config.yaml
router_score: "softmax"
lr_router: 0.000578
rope_base: 4200.0
seq_len: 768
steps: 4007
Below are experts of layer 4 (counted from 0) of a mixture-of-experts language model. Rows are named router (the router's row for the expert), gate (a neuron's input weights, with its number), up (a neuron's input weights, with its number) and show model dimensions 0-127. Each number is 500 + 25 x the weight over its row's rms, rounded and kept within 0 to 999. Numbers have three digits each.
Before each expert's rows: "gets" lists some tokens that make up at least twice as much of what it gets as of all text. This comes from a sample of Wikipedia text that the model never trained on. Tokens count by the router's weight.

# expert 29
gets: "\n", " |\n", ".\n\n", ".", ".\n", ")\n"
router:509492495461499520447498506474487480513506496522530485531507529514465527514518504498548521502493532469523502511512489451510467477499489533491510473509539497521510492469492538549485544531503489467482460464494486566518492498474499551521516492494487509521518465500548490542517503457505494524521477491511487555529504494546536480496495473502506473493485494521533470488485506547460490496433
gate0:502490484443503484502485486484497518504473526487455538533446562491526511434524496540479500462526506481513511445512468494494542521513485478538492479486511481487538541468514477460512467472524493465525527499490515494510521459521493500433503483495521506508512530473501490462536535476494473532489505485469486478480517514470492498523502516518506454504537504457518470540531455471506469513517
up0:522504508512569468451522516506518521541498456484494525468512513518487502488476488495508486543521528541525525472528475524485522534489520492543495476482509517532454521487497519530508483491502523552484455482496483491486503511519536447482526506482518478531478505464542493482485518490471513491486480485561518510517522469515475470523491478460529525531492502459484481469522504526462488537481
gate1:510512499531528493505495511545461488507493484498459465475497512556511481490560502488468466512504501510508466480521448541495506444485459470464473552494504524548476466474507517516494510501536551512489483460474526517454487494492477552470499528461499460473522483536487493517488470467496511543492483512532534473505470490469523477490529503498481478513547526499502504482470515468482505505460
up1:495518548478525508544486490480478532498549506537506490510489510502503512514473510488465466511526477461508487504518529534492483558470494478496533507489467489489536518482467510496509530487484504522530461501534532471496529494481512516523525509493462510493483525515489480526493467517514500520513501509505481489466517545488455497522528505511457503463467497493496506520513524498482487530542
gate2:504476472511497467504514493539511480510452525476508448530531480534484510437466503491485494464507519504521504474489489495545494484497498517530512488513550516488499555524531470510526506521484504543539513470471500540459573464475487489548521506483470498508472455499519499487507499517495492473509484512472504471528461491499500507534519499509489486501507458490541471452505538482493544550506
up2:514518482523512518463490494513527520533528500534491472494497518506495482437511536502478461488507494522491515496517530536523462495514472548534517511555472498536507499518483495538529521534483476510530462502495496524476507489505480523496498513456485497487497440481516497540455531483513522542503500462462464525509496479497539506471531458510487443535548476496484492484484491490492515490524
gate3:508493460522508496499473524513528522490482512492517487529523482545489512463516512500481539521499500513468483474535479527486472450473514510532497484506499529510560516487533476540528537531548549521492507506553496522509519523463543461496505464493517480518469453525495519493484489512470507493490487499496517473534530526498535464512504474454516508475515492502534504503512491465480495505488
up3:545469453526503490524470551495475502536525471460487504559526512552526511512491539467480458485531458495493530518489503501522482524515520493509464531494515525496521510503473536525488514534484488534499546516519532466510456506469535447487474492512455519497513446483505486476528507497514466474506498528531486540471547515471525492486501506519491533497479509495497486489489486497466533512477
gate4:512450504483507501535473464532514532478488495480538549502480518535471421513522461491483502532473513504545528474524541488478502507537534490481505519531500509534513489542475510480498479465490462510519522478486484447494493496528476537513504520501489523488515508506492464436530540504476506528537481480512497518455487499482504522507533491514457504521515492502486477543471522554504490470492
up4:536494474476474493489484498507501479535485472499503465522496496519508503505502508478511484502498534508501486514530476471545485514493504518467557497521518495508486482499539533542457488530514459494527521469516468526454501531579516536510488470491503544505503469500494530553535514442519505499547488514517499484506528504542521493531484505493526499514479475496504493503488494503493539480471
gate5:502561497488508497488504508501497493469461434472515461470497491494518464451508523480541504516480506473512535496479500464524502516512483515485511503499505493465550520534512509529490491518514474487466548539543506497510482458458541475519456531513474511523521504480468515533511480518456488454463490487530499460487517489489492531485535495507548511456504507539497511443509491517471475517497
up5:521482527491520479479496486504522531513478501489526493474500542484533441522503510521541527474482536481476477478474494502501492495491503511495467480460489500513482495497451512534514525537461506473537535482504483489472485483504519471538459498471509510533495483487496498536497489487492515460543527481503486525501489486534530500517471528520485522501491502526477475518454511459485470518497

# expert 15
gets: " in", " as", " during", " August", " October", " May"
router:498528507493508535509531538506501493476507512534526504541500511498508568495529524497494484526503481492493479537490495490517526460502512504471511462518500470529503474464481497525467549475506451472494457496463480502478507518463474459497467471512478533506480491519532480556543513512496522532515536543482488529520497520485540510456522499459527521504466520482529475567502505574476514498467
gate0:494516517491503478497532482518515475488472453468520557553465482547498512523468495510507554504512458528510482455503536543499504477516494527490500502464474474513476482516513507496520521503519500492487535494510495493466508465492498488457500517492487543475504479456499453473492463536523510463452547526524500467458533487463503490502487480498534491462512501529503486475505441461466482496525
up0:494468499509510516504499500465481521528495482520548511503543495487454494478475517468504533521479481468525485512484476521488506517524507496545480478480500503471526478472510465489537521522503521512553506524505507431470485471500505519468454532494492521519505514549524497489491460491521531506442517505492486480519512465504487498495531544513539508503486515573535505489504528497479533471471
gate1:478519509492486459475488469482537513482466532480493508507471536491526501492510510512509535486530503483480489500549512482500519506508489542495473458501481507479503548444518462504513509490524487508543488519495466509477496544480542479502474476485553499451440520479513536541466435480476521468467498489471489480476521507502516519520498496520471500456552496496492534484470497493485532540549
up1:527492501524483509514487470458458499468502485531497497485507490470501517466496510474540463479521511459498528538512492472485464562460543438504537537494526513516463464490472533521520461512493533506471460502510524491510473511522466489505478525501518509489549517449496524502515513478507520501495507505545520518481461462475465491526485493486505466513483511523512488520462506488483513505474
gate2:505525531475499489499527534502531481475500561466500540551521524450490485466476488459456484522514523497503519495556516470460502482469475517493491488459545513533556533498480461471512502526531505484494511528521532472519507473502514474467503512522504518511509484531524540508492493522573480472514512480493487478528543498497505522510500515471521470475516505474519476498524547538488474467553
up2:550525493504451458542459529489507531493497502492499514486483488533518504493520488510538500540469468441500475479530488542488487549453487503505476477501519541510484495479503513480537534498529488497487455505457462481532541513505500534453454460518495521484483474481451531533500546464456516528498457525477527517464474474487513529530454503534502487499546459488496487518502501497481527516483
gate3:498483479501523472501498485457520515520494500509499500553532530501509488491481539485527538510509498484486510486539517547515496548485526482495466498469502460449533503509480553486482535536494544505513490490483528466534450447529512506511517537491473445500525512455467537516462460481537541463504503492512483503504477485475502475509537528502475522534486485511564486448528455500524551483491
up3:486526464511536492519503483489494509488466509499539507486482494495478514503498496467500488505502534491501538470512474509445506501481489502510518471466475476522491505522529498497505521454523532523549530501494533447461465505536490551521486446466542506503459529515507506504474497504484486465473507463541512555520520494468496495506517474473527514477543502528475508510537507481502549533472
gate4:507533475487534484544544477490559505495505484499524496518513473489512478500488514476501514519569472494508492481517475482462498460480500483496500500509519501471468500458498520523514546501463521463521519454477508483516482493531513492466438496473520472470502479481505541533497511483474505533513545481470526474498518533496530464466552482490489520480527477447519489501493531481525496517519
up4:489526509487508491523549502522492487482529487492480482525508484525533474539508531490508480543503488510499469530537523461478476512473503491501490542532525460476493463513464524475491507517497523527527498499514493491515480472477473487519478526544461518488465550525514516513542509491480459486454464493496534462474519522464545485483522498527495473507481503475485523535455472505523488528526
gate5:513464446493526501536507472472517480500490494507524548494557569496519558491486457530492510482513478514509490524493512558480532502502450493533481535469511520478482468525469538485490490540546513470483531494473479542524527484539525467468517518501500491490484499511492517478465508483512453509476532491505533489458485489478491513475481515451537475480494509502490463478507460515484474467481
up5:513530481525450474517504462540492480490467506481501536460468525526499515529509505533494468514512484502483484483477464530472491504498539521459461504472533522444521485520528526490499549530512505523509493513526489464513489499469476481486508501546479497496464476548508532465538506553472437524504524540499479475496532462507539531516512511533521466478503511502528463485485510457494476511462

# expert 0
gets: " ", " (", " c", " m", " s", " P"
router:500502474482501491453523513497519509475492534480510523532494505517486556512514506515492539511476527507457515508509528493497490485450466515536501477535491506538481474495505495520506508500514508498514459468463494476504459509512515458496464506497449488524514466473549492506524521438482547511512498510466500528504493464494544506475498491520477527513489539497536455555513518542530506492452
gate3:500444499466533506529527510527474492499473545526533470502492508492530532513528503501526459515498478507513518470511473492483469542505482503510507490497484516553525522504503494531505506512545510505490459541454486532498520492493494511469493490481517567484520550527485549454506519528489453505468515511563550468519491527535481488468513486477528496469494526473505537510504497517498444486542
up3:466520471548506533473483501568467512530496489498505530530551468500488493481517490534470496478551507500484486514456523493509500501462515410498487482474505493468477510484497513472488533515504521485504489517522465494482510525462481499496502509506517481513518506529503536495494522505512512519532485522490484498557518512501479499533504485438517498555481473496504493455490522538473526513498
gate4:550499489507531484544508499477523461480483484539496539480510466457530454511529493506482501497545507499507516454501537509515507477461490507466468497490508516547478518499522532521493506475504466494545520475487508496532513514512524505505507505529517494493492471548457543512533521490508489490471471564533488502489469528529470519504476505510514472495510508534484527512527566522485525501490
up4:503478509491457503563464519489546466491509473518515473512461549528472472498512462488526491483488477480509483526440488526463519455516520499541509497498529465466500502451537510469531482500477467502516477514522502473469492500468479488494525507513511487514464461508489515493520532463487516543542489508547527529494509482557509497517496511528486524494500536464536511488483509509473506474518
gate5:504498493496542543520491488527497453484479507488478520500501469526486476492503506556488490445503468533530525524523513479465489479484505501542507537533492518500506470495497503500473509488522476518499580526469479474516493478469472525513514481473495542523498508523509537508536524507438468494515488476463468471526490426513520521519519474497505496471488505502509478535528494514488540478529
up5:508519491481525512447498503513454489479527473522500509495492499477544527479460498545496469511483540490508479467493514516466474482480516527503470503482498502526466485528480523528516476488525524534540498532506480516481473547479538479539546540515508479513463541544518510540493468484461515535533481568464475495478504462501504530458509511506540550494450530489495490508460490461501495512516
gate6:533487467450484493480487507476487519501511481508541505478547500492502470507492488515523490523484447452492443488469514558464536533473496471504487510483475509481499483519527463468521506516482537509527502499531497506498458505509511490464462476485514499470484502481456527469510510483516514457465515515494526494468519464505487478516525498524523457497468487497442458497535491494448509531546
up6:457506499508525501507510498526481522505497526525518489476506488487483491494467510517428541479478468513524528459558468465491474518521477532512530464523508490484526519501500496508496466547536497530502512491498530495451546484563494509488518498489462482501508496497516537522502471456523509517461512479546560533540492493471484530485459484520480483452508505526509521495517486482516530507492
gate7:486498530466527474469537422539496510531555535521514499559537525485483453506507452504500481513521461517524495482495472505481499504519530523471479504553459486505490469453522516511526515477487487459495515514508525500513452524507488488510506534512492483504490523489484527462517530517512461517518502490505517508472516471520447482474502458484500479475504489485517532515564509508466518547470
up7:496523509482507508484478454475514506515465468460491486460516451502517480489473528518457462446486513515502532463528553485523515514526487469504554533501492537555521546527489478496530455477525521479476497451552554471501493488467446477460520497508518494521483512495499496446498456502523513530513507524519488496498515532509485526502488456488477496485485447521471508499521498513482470477496
gate8:499462512511511496490526508516508497481505533512493515509504544536480513513443493523472480466494513514479494457504467453537481502490499487500526531472513479523494496466537464533492501493496536527481512461532438453502473500481502513522488479550532514506499506479521524553528478461510484478482485452484519493474459516483522490465507533495528504500452500523506527537506508466538502506478
up8:508536507526485482489466447506468494503470528500470477488503489535520466473481490510469507538527462473512534482469484519525506478516502452560545514506510536509517512526482474497535542503532485547503512481515472491491507525546536513535490522471494551494527486503519485525501526502510534535513514495510493541522495488514525455505478510530503513436512497494485482488531504499498551505521

# expert 5
gets: " of", " in", " to", " at", " by", " and"
router:504505537532507478530469519484451519464489496479508525467461478503509479508511482555504532486477542543485504525483472484569511454472512521490525539520541503533476464503491526518507504502518472509536484533507482492466529526501486491536522466475455541505495464502518497511479506456483534517517477525485448543507508486553520503488527535492532511464487473529526474550471506563485497522478
gate0:514508493526497497495509516471470524502522526524518498514547531479474530492525471483496478519481494480508516466521492474482531490471469541459543483494505514485519511542478505463472537498524481561473494446527494478529493524492461496510500507472481491492528505522490496505479485453572514470484516454546521504480494510496524476501536518543502545484515483517456450502457468503538488493516
up0:497478490451537494495511548462514500530504472483483471512525517518506507468467433494499488497487493480515525499507495547492488483474518525501498517481467474483513509517488483498518544513491506528526575471535478510477510483491498493509496488488507479504492502490507527458493494488508500483503517489525498475490516496505485511493519488469458453551475468509500494474471499536524524467515
gate1:523493494493475514505473466469540477543510489497468520469507492475476458541519492480460491495492468475479472503560547509525492531492476471511533551486522506486517562517521533479504449525469518465513541509468536482500471506474518537497486501510505501531517529474471511514487473472485513489443519547500495476502544520465534544431466491459480470493532523509478506501539490514534523505507
up1:504505551500461512515466514474470534509494492507515522516542481483510536487526499528448508473492549492507520472499462505479511472488471459474491530485470468499501541522471500474515463501471504458455510530519513524526539495482496522525509543496535465512538481525529481552474451531479540532496498519486494500491509521514518509523444492534492541496503460520479516534489489512506486520508
gate2:462516497528475514511506526471540538487521517481488520505530511492479471473500509495516451511468514508526476502561505448472497490556497504512464535492462488514495491511474502517532510548468525524496518520510460473477467483473480535468492504430500517463502461473478506512566501498521500490443509521438471463498501546502521500538522481485510542496466502471488487502467555527489473455541
up2:456488499464514515465456481521501477512509476484474500520495472532464471524508482490470525492511541491513509491519505493526447544504442491501524469485501495468494459497467510535461503497505499530487525434512505518518473486525524474539523495485472495494541484484507486527506527513485520518483527510458483521512468496511487465543521513460520475536538522478523515505478520494488483506483
gate3:514517488474500458487510492510535530528486480464536511519522523459505501491481503511520510523513471516505516480546482509466546467495536505470480501471483504511508489516506506495496552522506498465505487500519471475510495463509533532487530440527541497494466531559505464502535484506498450543492486481519517480492486514500484526484466492484506507473517536516530466497531534534501511475475
up3:497490542495521477498501577484493520499508546542535530506497563529508515532500494561523536495521478458492519511456530477495490473521555515467446498522469507467463490482465513468493533515488531480513475471508469541508529487491478545489486477476496481481466442492489510488458553529509500489511494458510493528486517541488503516503465487497523487528516508498507499490519464513521483498524
gate4:463503539525561488476541472481501526492501469467510501484494515543543485505530534489485470514505482518480509460505531515524517511512472508483511486526480464546486529533481520532496507540511472477540488464450499501483524487477478524489464507501492510492510512542506511485489481537532514537539482507493470494496519476463570523552517498500476475526521510478501500534552510519532561469508
up4:489454514485527471527545543524514517542518503539467492513453528520482501489468478519492491469490535473471514523455524538471477481489503509461475476508515520480479510522532549481454478498479527496521528464486480506494523476501494518508492511501528547502472539517487466464466482499474494515458459522499466527523515481524512475520529472484463507471519537507457502528473503498508521512515
gate5:542471527492514517486451491517461495517501524533494477483463502503528487520496489500527537489534500480512492499494482461486474557497541457501480495497503528502487479448524516476505544483498507492464480519502538472541500544495520520498517552467525535479523553537495513483518516508526470497520547442511476524474479485511499472477550485469515456515500539532500516516470487517491487487501
up5:537543473510459504548533508479538493523502527549514481477526491510495524491506513496486498533485536489495493532506506493476466513506494488536505516533466492465542484502504506503511509449540536542460491498514495530518536533519528495519468510533494542503504519525502534479501535474501491518518517497464507530480510462513484498480503458534476522546502436518511532472513497506516477475485

# expert 10
gets: " was", " not", " which", " as", " this", " I"
router:474515520471504510493494508496477519505522509514501488506497497478476556510508530534532496526475541472523498523493484496510500498518481499498519474519493473486505479461511507538497488503493478507475486495481480501503478522515497523499525507505439476518502469503556459560540506498499568488534505522457495534515500495528510487481509476454514482498474511517489511526509482535467519495467
gate0:437487513505526520476480487492517501522502524454545505504521491496513463524508506512502478553458477465548495491464533505489518498485513486541507511473520517495486472506468465510458460480447478489509517506525537504501493527539504483500502517489480476486497536475505482491474504546505507494507497519465483516456460475510545471485538487498482452556480469504501499496502459490485482473464
up0:503494511456520517534488489512529549490504523513517524490523463498481515500476493484561529467478473465516486486491486479500438473477527501513490475489505534529477522542506478481478495496476486479510488496487531491504515536471523499496510491457521545500501451518510502547466540494463488508538472447500508518447496463497498553525552463500492477537515500477515497536542515537511539502492
gate1:495498476534510462507549520537513466488470512472501472533492458482490525506500506489520492478494513546464513455494490504470527501466508472510495499463499494490531528506483535488490507547486471506504526560464501475469482505472546473508499490491512496520484513457499523509517523473500488461476550436467468477497543484475515560450531537489512486479488515461479532527502493520496517461505
up1:527528483519509494462515546508476513458481490485510477504516504529533527506535460449487520505544476522522515498477518466519481471496522499499549455501502458458522490513474497475497498472463494526507518522551489483498518522468485499470460523506488494534479534522483503481490517498451493483489523478505467460435503506459516518512494521478498505469491547471498546489472488489510503477506
gate2:505505486509513506453500492496527514500460475463497505470522450516557527470541525488527490525491487511513535489528496469498530517532523503531478521479538445461523539522521490452495495485514504496528496474472521466480506487534517522499502508550530519502478472515448492483459512530500525464487471480520533518478454484495508518479514511477471475521507474476479467456528459496531471525509
up2:511475524522518498507463495468456489496531498482492510530448476467504510497516458488440496526486500509502484494498503494466468465521508504504574503526542500542514515482448470501486548544475474471485487453493514525495493496499551468484491538473487463469510534496503511478465491479542516522518494485487466467518525477476529516466514508548499499495510484480502466483486530476523475510485
gate3:511482511481494503523500517471449507493499526493511487503508522536484493482449465507517517504496520502486462493505490506533451472515516495506465486492489509506513465500533476505528531556504482514515539503498536505476513528502524454519527493526484502502549558482480513468558458451481527500506469495535511466467494514492531519535509530551492481454470520514478506499492450506526521513532
up3:477466495507530474496542523506485464518493473525465466508494549495521481507475497497524515499511462487504531480512489510510507471500536523497481508492444550474513459489536526477487517505500502520452478508533491460548452478482519495503517502471503500489472490479454487481479535529515522520473508522515482489487520489535556503499498513457505509495440486524499544477508483524515533488460
gate4:530517516506504527465529500502472490496497517511536566524509493504454526503484486457515529484490509459500456534507473504471441502493512553486444465520522517467483521501466490541482543515485499482492504521431507485524472499507482483504514516466500479467485542507521538499472498467576490492530479511479508506530489519503480503487466502462544521539527465512523504495551487469520526514489
up4:465466510522529518496515535526479488477500494530487468533507515510515466462530487499566478483491510474504510498484439511496487454526511514487533464476493513470492485518525509457520485472489503510524475517477493504510457514498525497539463512491530517449488523514511501491506485491494521507529512492502505502479483547498497494464533500452520468483544490491543505525504520479512539501513
gate5:533499491443520532517538482544472485476469467462492539524546475520484510455491511475540479509554522502481489492489522518514500496483483501513479455517517484508495495474520497485470491507530464476519490469520558515559460470479488504517481499527508451479485497514469499480514502467471500453495495491486484504507521517479493459478486527500499514520506471537550471504545529509468462486517
up5:501529473546560477513519489553510480482530501472494523529465482513461500533530462505529491451482502518471481514520486532533523478502515503532528479520497503459487491523543502473514515534478505498501546504493531514485467508531485486478505457454520477460463509512462460496499479526499502492494517516462487496504495531488468481478538500541485529495565497500528484495487479513445545500535

# expert 2
gets: " in", ".", " with", " and", " from", " for"
router:535511503518493471528470490487456511476497520484489502516457497449474486513523469542524549483485527496475485539471503498546527467506462546503524502532550513488494490488509522525489508488520479474522490468456444506498506467531484479497503470500476503485490445485551484547503515482492521486503490539464471531496524517524530497489504511514533489500480535487551485499495468544500504494433
gate0:516470513472508518501521459522485459484479540500502470511490521551489483481474524511546509453496474505488486503507523508510514515508482521491534515498541502469510479484500470499473492495534525544520545455489468486497515494496510487507481479529518499468521487494460510528480505536434485480452474445522508478560510525489512512464522552482504537519544487510523498499501531452520476493510
up0:495501453528498512525553474556485471483489445544462478494482535511552518537491482503472478524503487499477499486467528481546515468470449448518496505503510515539525493510483482506513485539480467534510497541495486490528502486487505485533504498479520529511472480471519488446500517508468485518489484496526523534447475481480507523504448545494492447502487496511512458511486500480494498502508
gate1:521473503460528488467502477516512508529519483499505506506475475483458491492525477477482462540519537482476504459525514528450505537485501456548477490464468492532470530524498544472526459453529509504541472482506505490497544514513477489515502547504494521494534505511481533456527513537468533508513482452469524491528545533516484526532508513511450472516497474507477486533539490468523559495519
up1:480504467487503516541530511506504495515558506508522513481502487462488524517526521490479550482488472494494463438561535520525489488495508512517564481478487474494507498489474516514496509505464492507516491553527497456476470512505432551466507449489515476499481475472495544501506509531475528525516440518495465457476530459473503488494528499509535484499483488491472547542506485482529492517531
gate2:520509464547466463474541493458522477510500520515493509486473536517474435479465502529463484474543464466497477534523493550472506514521502543492470531505460542512482504493512516545502490513459509483536497486475465514479532484508521506478441543508478520482472468483502508447458516546482450474487464499502528476504503476502474522505542458504503511526489456477522505478515481455517500481538
up2:488477455518507525492535474502519499508484546468450531493508518477473477502434518460483521473526514472506447468502454532477502496485446472541495518489483490494493490502465530528514488539509526491503479554533534499537520501510525467565485483496498528521514509518475530515540542451491499456458522515469472474471484497541486535453481487492519512541493496501463511501511480501470522491462
gate3:450555459475478470466513490503540495508483495463492516500507461481508477507527442522533512503476498508473450479467496475506531496534464515461507534527517495492465500535486503502506524514467507536481494477478521459476479508522466508457502500522478498522491498511548438497486516451508494473493520518506482456491475557570458502494543509545477493497541508481479541495500545499501497495492
up3:478501517478557510456486537514480498495493515522480546532492489528526492508533469523528482485520467495509520501485542517507518461522511508524515543534556494454509462516522509501527495518497510479502460486511505455480517533513502494466514521556464471511535459498518489467499546464546480474513528469525532464476511488492478479499503510515528466538545503513459528489495480493498494471468
gate4:476520544503463467480542499462483507499478454531496519498501506490492507496502488512490516553524533472508465469514507482468576499522466446505471491435514477472482493510478525513513447466491464515494509504504513546443478537515468490498473501504480498467483506544535451511508510542487467498516526547481532527506527499522498474534497468501520513506542462485489508487519531478525497479461
up4:511497508524495478519478499483480474529501456551478497459503514491527470463501519497526530527521457466490516493531510493513494498498502483529501502499492458478494510489481482473501537513472482509499470486500489495450522530457471534469464472549474499539489541506509468485473470451486470463496499529513509488470500475459511488458556530509520435554528458468525480458522504511545511530465
gate5:503457496490474484500529494506493520510485482499513482486432474508544517475509475503505542472500482490475473501455510476508466523504488466495496539545498478541520461479518479493509533495504527522554534493524507514476494547534493504476466496547512535483503482520498524478511490532526467507493503450541493495516512486470517477489509493501483494544532545503529461506546529502454530523495
up5:490480551494479489486513502521519502509496507521510462503460504504493535546508497528540506522469534502528499483485496507516525528458484498488515458466511503523494495473521500497530534502515447546463527524495542481472493522492459481537481518518455509474496465550493534511540432526488475515543479452507477509477534489535510485521521456493511497466480499517514450492484491518511466553504

# expert 19
gets: " the", " a", " The", " for", "'s", " that"
router:517480523509470477498490544522515503436527488514525499527485507489531542475507488538481500471504528476537484489434492479537520514459511523508509522515538493480528510497470509500482540494500507494472456478538551484525517497513470475502505474496461516478508512532524532562499489449522531516500498486473469511490520502552552506484523538484561454510485488547508472510502488536489509497448
gate3:507474495473524508517466495532494493492522489462487511516514525454483517470470461475465484483490491521511528516501533502492513485533536495567464477451483491464516469470475532494477458512478452496519500505450497498461494516524519501503529536531526500444485466542522509493506516506466511524489485500522490466547456497485516516451497509469463456478505483511547501472478510516491504492464
up3:489542519451511502471515472524514531497471529473552510529488525525530521495508477488495507486477498519483518474486493465505516462469467480530534497497499481476487511476495543523515480465511499487521514509512484498518466554436509452495526544506476468515507497513482532458497489541491455463513496419498524521515521482491514504526475485490487469551489514531523516511482513474519500485469
gate4:542488528488526482510511481496542537486514482532499498510501511512497481471524507494454512506440492501502498526510501507506510490510509522516507516538478480499554537509501486475479524514504501481479514502490468460467543496490506484515471524465477535508471502511480522504511533463503449505468473510472496478462540517484476502456546488517481518457489508473509495481498445523494524500525
up4:494531504484529511448506511484491511527489501491485482526470518510500530538496514468496526516492466479489490482448519500527495523464475460480480503516480483536482532499518494467535509524511489547530496450497511550546479475489481535517515515493513520499549486492521555490513531518535453477493525524516485495487479530510524523511445514533522531511465464517525482508490499482504502481494
gate5:544464522513469514497468482514453465458481464497485526539538550491521498492535502516520476504489518472506501488520474500481463507496515499506462525537541486503519544501508501468501524506488471512475485485559496461538540507492483501466521510485484502489507473523556498441479546503506446545502468530534448497492527522526490528482526510490498531534523475477484486506541485515542510485559
up5:501459526511503511507445513511525545508545484492529526502466499479501473548493521469508535511524535524495483514506474484481498486502505546503468475486525454490547478543467484493481509558464518531489479511465501536524511462464505484512506515434504529510453537466507497520505491457504531472487552521534474475495495499474492504529528518543502452492495512496505506500511521488492524460519
gate6:548455460507461460494526502523492528513513509467506523524505504460535461546501492532525524473485513477453526468512515487526461548517512506553497467484484450509497497511500540483492500494514510489509531501461514489509521539490472476502486490540471475520496524454505524478523501485517499479456485483501487521519504485521484481493505535482521521508446521494488476518504473491486486484522
up6:493448529508478518494477478501501477486489520478479510483506464452528470547446506514477515488473489500513524467470464514506528506534536514484479543527501473569471496467471514518484508477508498503518507500491526481520483518513444541509524450525519486465519522497535454490537480498509477457478492512496526538474499479540512461493528523500532537479530494452521507511475498496495485522459
gate7:535469519515509494468499492532474465477475478551484518556508479493496507496500495477480526472489503477510504462527535508492476517529503484544490484469535470498520503481502471499459515474484488489489516473534483507453488494514509542519507492488522485502470547465486472481484466491498504516498528508479493488491522468455490481485466480529487484530492521507482474462515499475461533481486
up7:498535508540492498502522544506552544466507466494549523508476484513513508556485504480469503470516455528485541502499506436496497471448521478467475524536469496497487561494539501525493532459488460467473523486495514516512517538482528525530529541525473496510509497494529486519532528466470506522527504485513497461500479503520521496504510523469505481498508522515492471522459480529503499522521
gate8:561510475520521498523490510481484501489524444496564500544483535476523486488496544490486471507479511481486490508523499502488486510463490470520478505464487480458519487496459474487495507483502494543479506509482539489471545526518517496437517501565480453516460520506540499507482445437476529511476452519493494527508489499449527483490488505492478511496501513543474482515496494535541524521489
up8:513501454500499538510512498522455495492501525521479531534464516529514494519497453483458495515493497542474475522459525508504501524478499503514518516521525509509471501552507532496504482511549530515479493491548476504531441485501487529526479528531508526485509481504483510443501480458493462445552501450481519504437562501506487494519469457512464490442497499518524473502530545507495521476470

# expert 16
gets: " the", " |\n", " a", " he", " \"", " with"
router:486527496491506488521481502502481522474517497463503520496510498506493545476481495546478505500500483494508479540460476493536499521462514497495534474533516501507516518489465548496526506506503468509446461535471527493527441525528493475511520499518464547493522490513543482550551520507519543493529504540485509532512520537500507483491479460498537473522501528509476475526501529538509460476473
gate3:550451516490508524492519544516512459477537478525510483521495485516493504502467484514474485501496488530492489548469508493521458476530477501540483519486506510556547487489482481472477484454516498532491510482492466493491496476441508505445496505465496496506523464500496493540508514511510487510516475487502491533510459516495466504498482498482481516563456483448489501492528478508470483523513
up3:516505501502500468479499465537512520453497498466478515502515531466485476490449490475510510507489508546541501523508477541510476491507525521515517499452549543486483485474535523540491518523501536509519487520534482507498508515514529460483530536485473508489493497526539472486458505488529504518497483476507484539505554459514478517495486473526509536510543468496521514515495453460513518522471
gate4:477511493512465544459493494488485506508511519513526499509571534502550551514445480478504484505491486469506481507572494500496503521542533504517487525445491535499505488470526533535456494507492546513506500496547478471506488486511534504484515495448529527489499466474506507547502505487469471539516474517461484499487539463486513485535502516477481476499505470539487460523470476458501509555476
up4:530519509541502495479526542466525476492459493443499466523523479534527486504472521491540517448479495464488509466521504523516523481465525496514532501487541506485514532511541475477530554524493500457464507487481546462497517447551509472531517501516490512500512519459464490540540509533502485496494484493468535492533537517477572531478509503446490481525540532492488550480496474541468479519520
gate5:463564488512499477485531533528538560491487502545531494545544496534514477468499461510479470513510500508492463458488513533533500523454521505501473449522504505484513481499508449487527495483501528460527545495521466522465465476517512515506503474532535490514472513484546473501527535516502437493483476518485510496515499479438507523498543516473484557481504512514498468536503449551486510495468
up5:505512480473518494495484462509507515479499508514570511533506506508519488496497460516512473491527537473474473479555488530479534503489496505471506482539456497461472455521532495525505507509477479517502479485517544523496484488530525564518506483537503484464497515514507502463514550492509535488452533510490489500518507488468507516469554516472483524498526487459518507506468493529527491524485
gate6:494460486543459488456474485471460514541465491519505509491554502500530489491482531523550502487479490513465495494471505543524541486515461494497542521506516498506468492522503530548496539488490521471462558482512503493529462516466528541478483507529514454519542494485462471472494487488545501536480507513466473512491531512478542476494510453545475539535485527527502519474475442528456497498473
up6:525525559494545507482518485474510506508492554515523497508534494516503526508496479501474497536531515466505540514462474486529472484510498550538497533462518508536492479482501503512479507487527533495459516504536526462544501533517512478500529508468435556466523488495526519526493534502479452512479464496519510516483487477540510522469479509469550529515524496510474481506492494508505480500519
gate7:512499482515477508445478512471485479499496487506492498478521458512521516497472487500487486525494509513525518550450518460550524478467491573523515528470511476487487526507565453498498506514483481454507531521505485506422496506464456511470480512503520497468485482477536472498511465480469510510501520525484511519477462528489509495515516487492521481484528476462469490460521514477483511526459
up7:483514507477483503499537514534488515519500470476476473493538461518507457491521500553468504561478472537517530491489517480475492471505521467498483471518488503520533507519463517532488508528459526541505521544501471509510519512486526552501509502516489512511476513525496472494497448520503534471487509487524479484487533469511527507479495464503543482521469478497526466488561488519505504551484
gate8:517497491490528520471496442509472515514466454456547474526515465528501487504510520503511520499525528494493554445528528475470462474471507512515513459487509462460526510490455510498500519509471470522556522516491522514475470509503494505487492488499548542493452467482498496481534514498514494451534470477455532446474484500506488482504540464493506503476538492535501463491519476493518482484482
up8:497486480496501493527484519450467472542493490518477503487506466507455508545475478471478501559544496461494496540530476511503527489522466475527529475489489521505482507518555489487487474542482508521492490513493479491480462508486484552535471473518496495524507535483521479452526530513469507533511526480461488545501529482519477479501520525537492480504531520511506554518491517471479482509528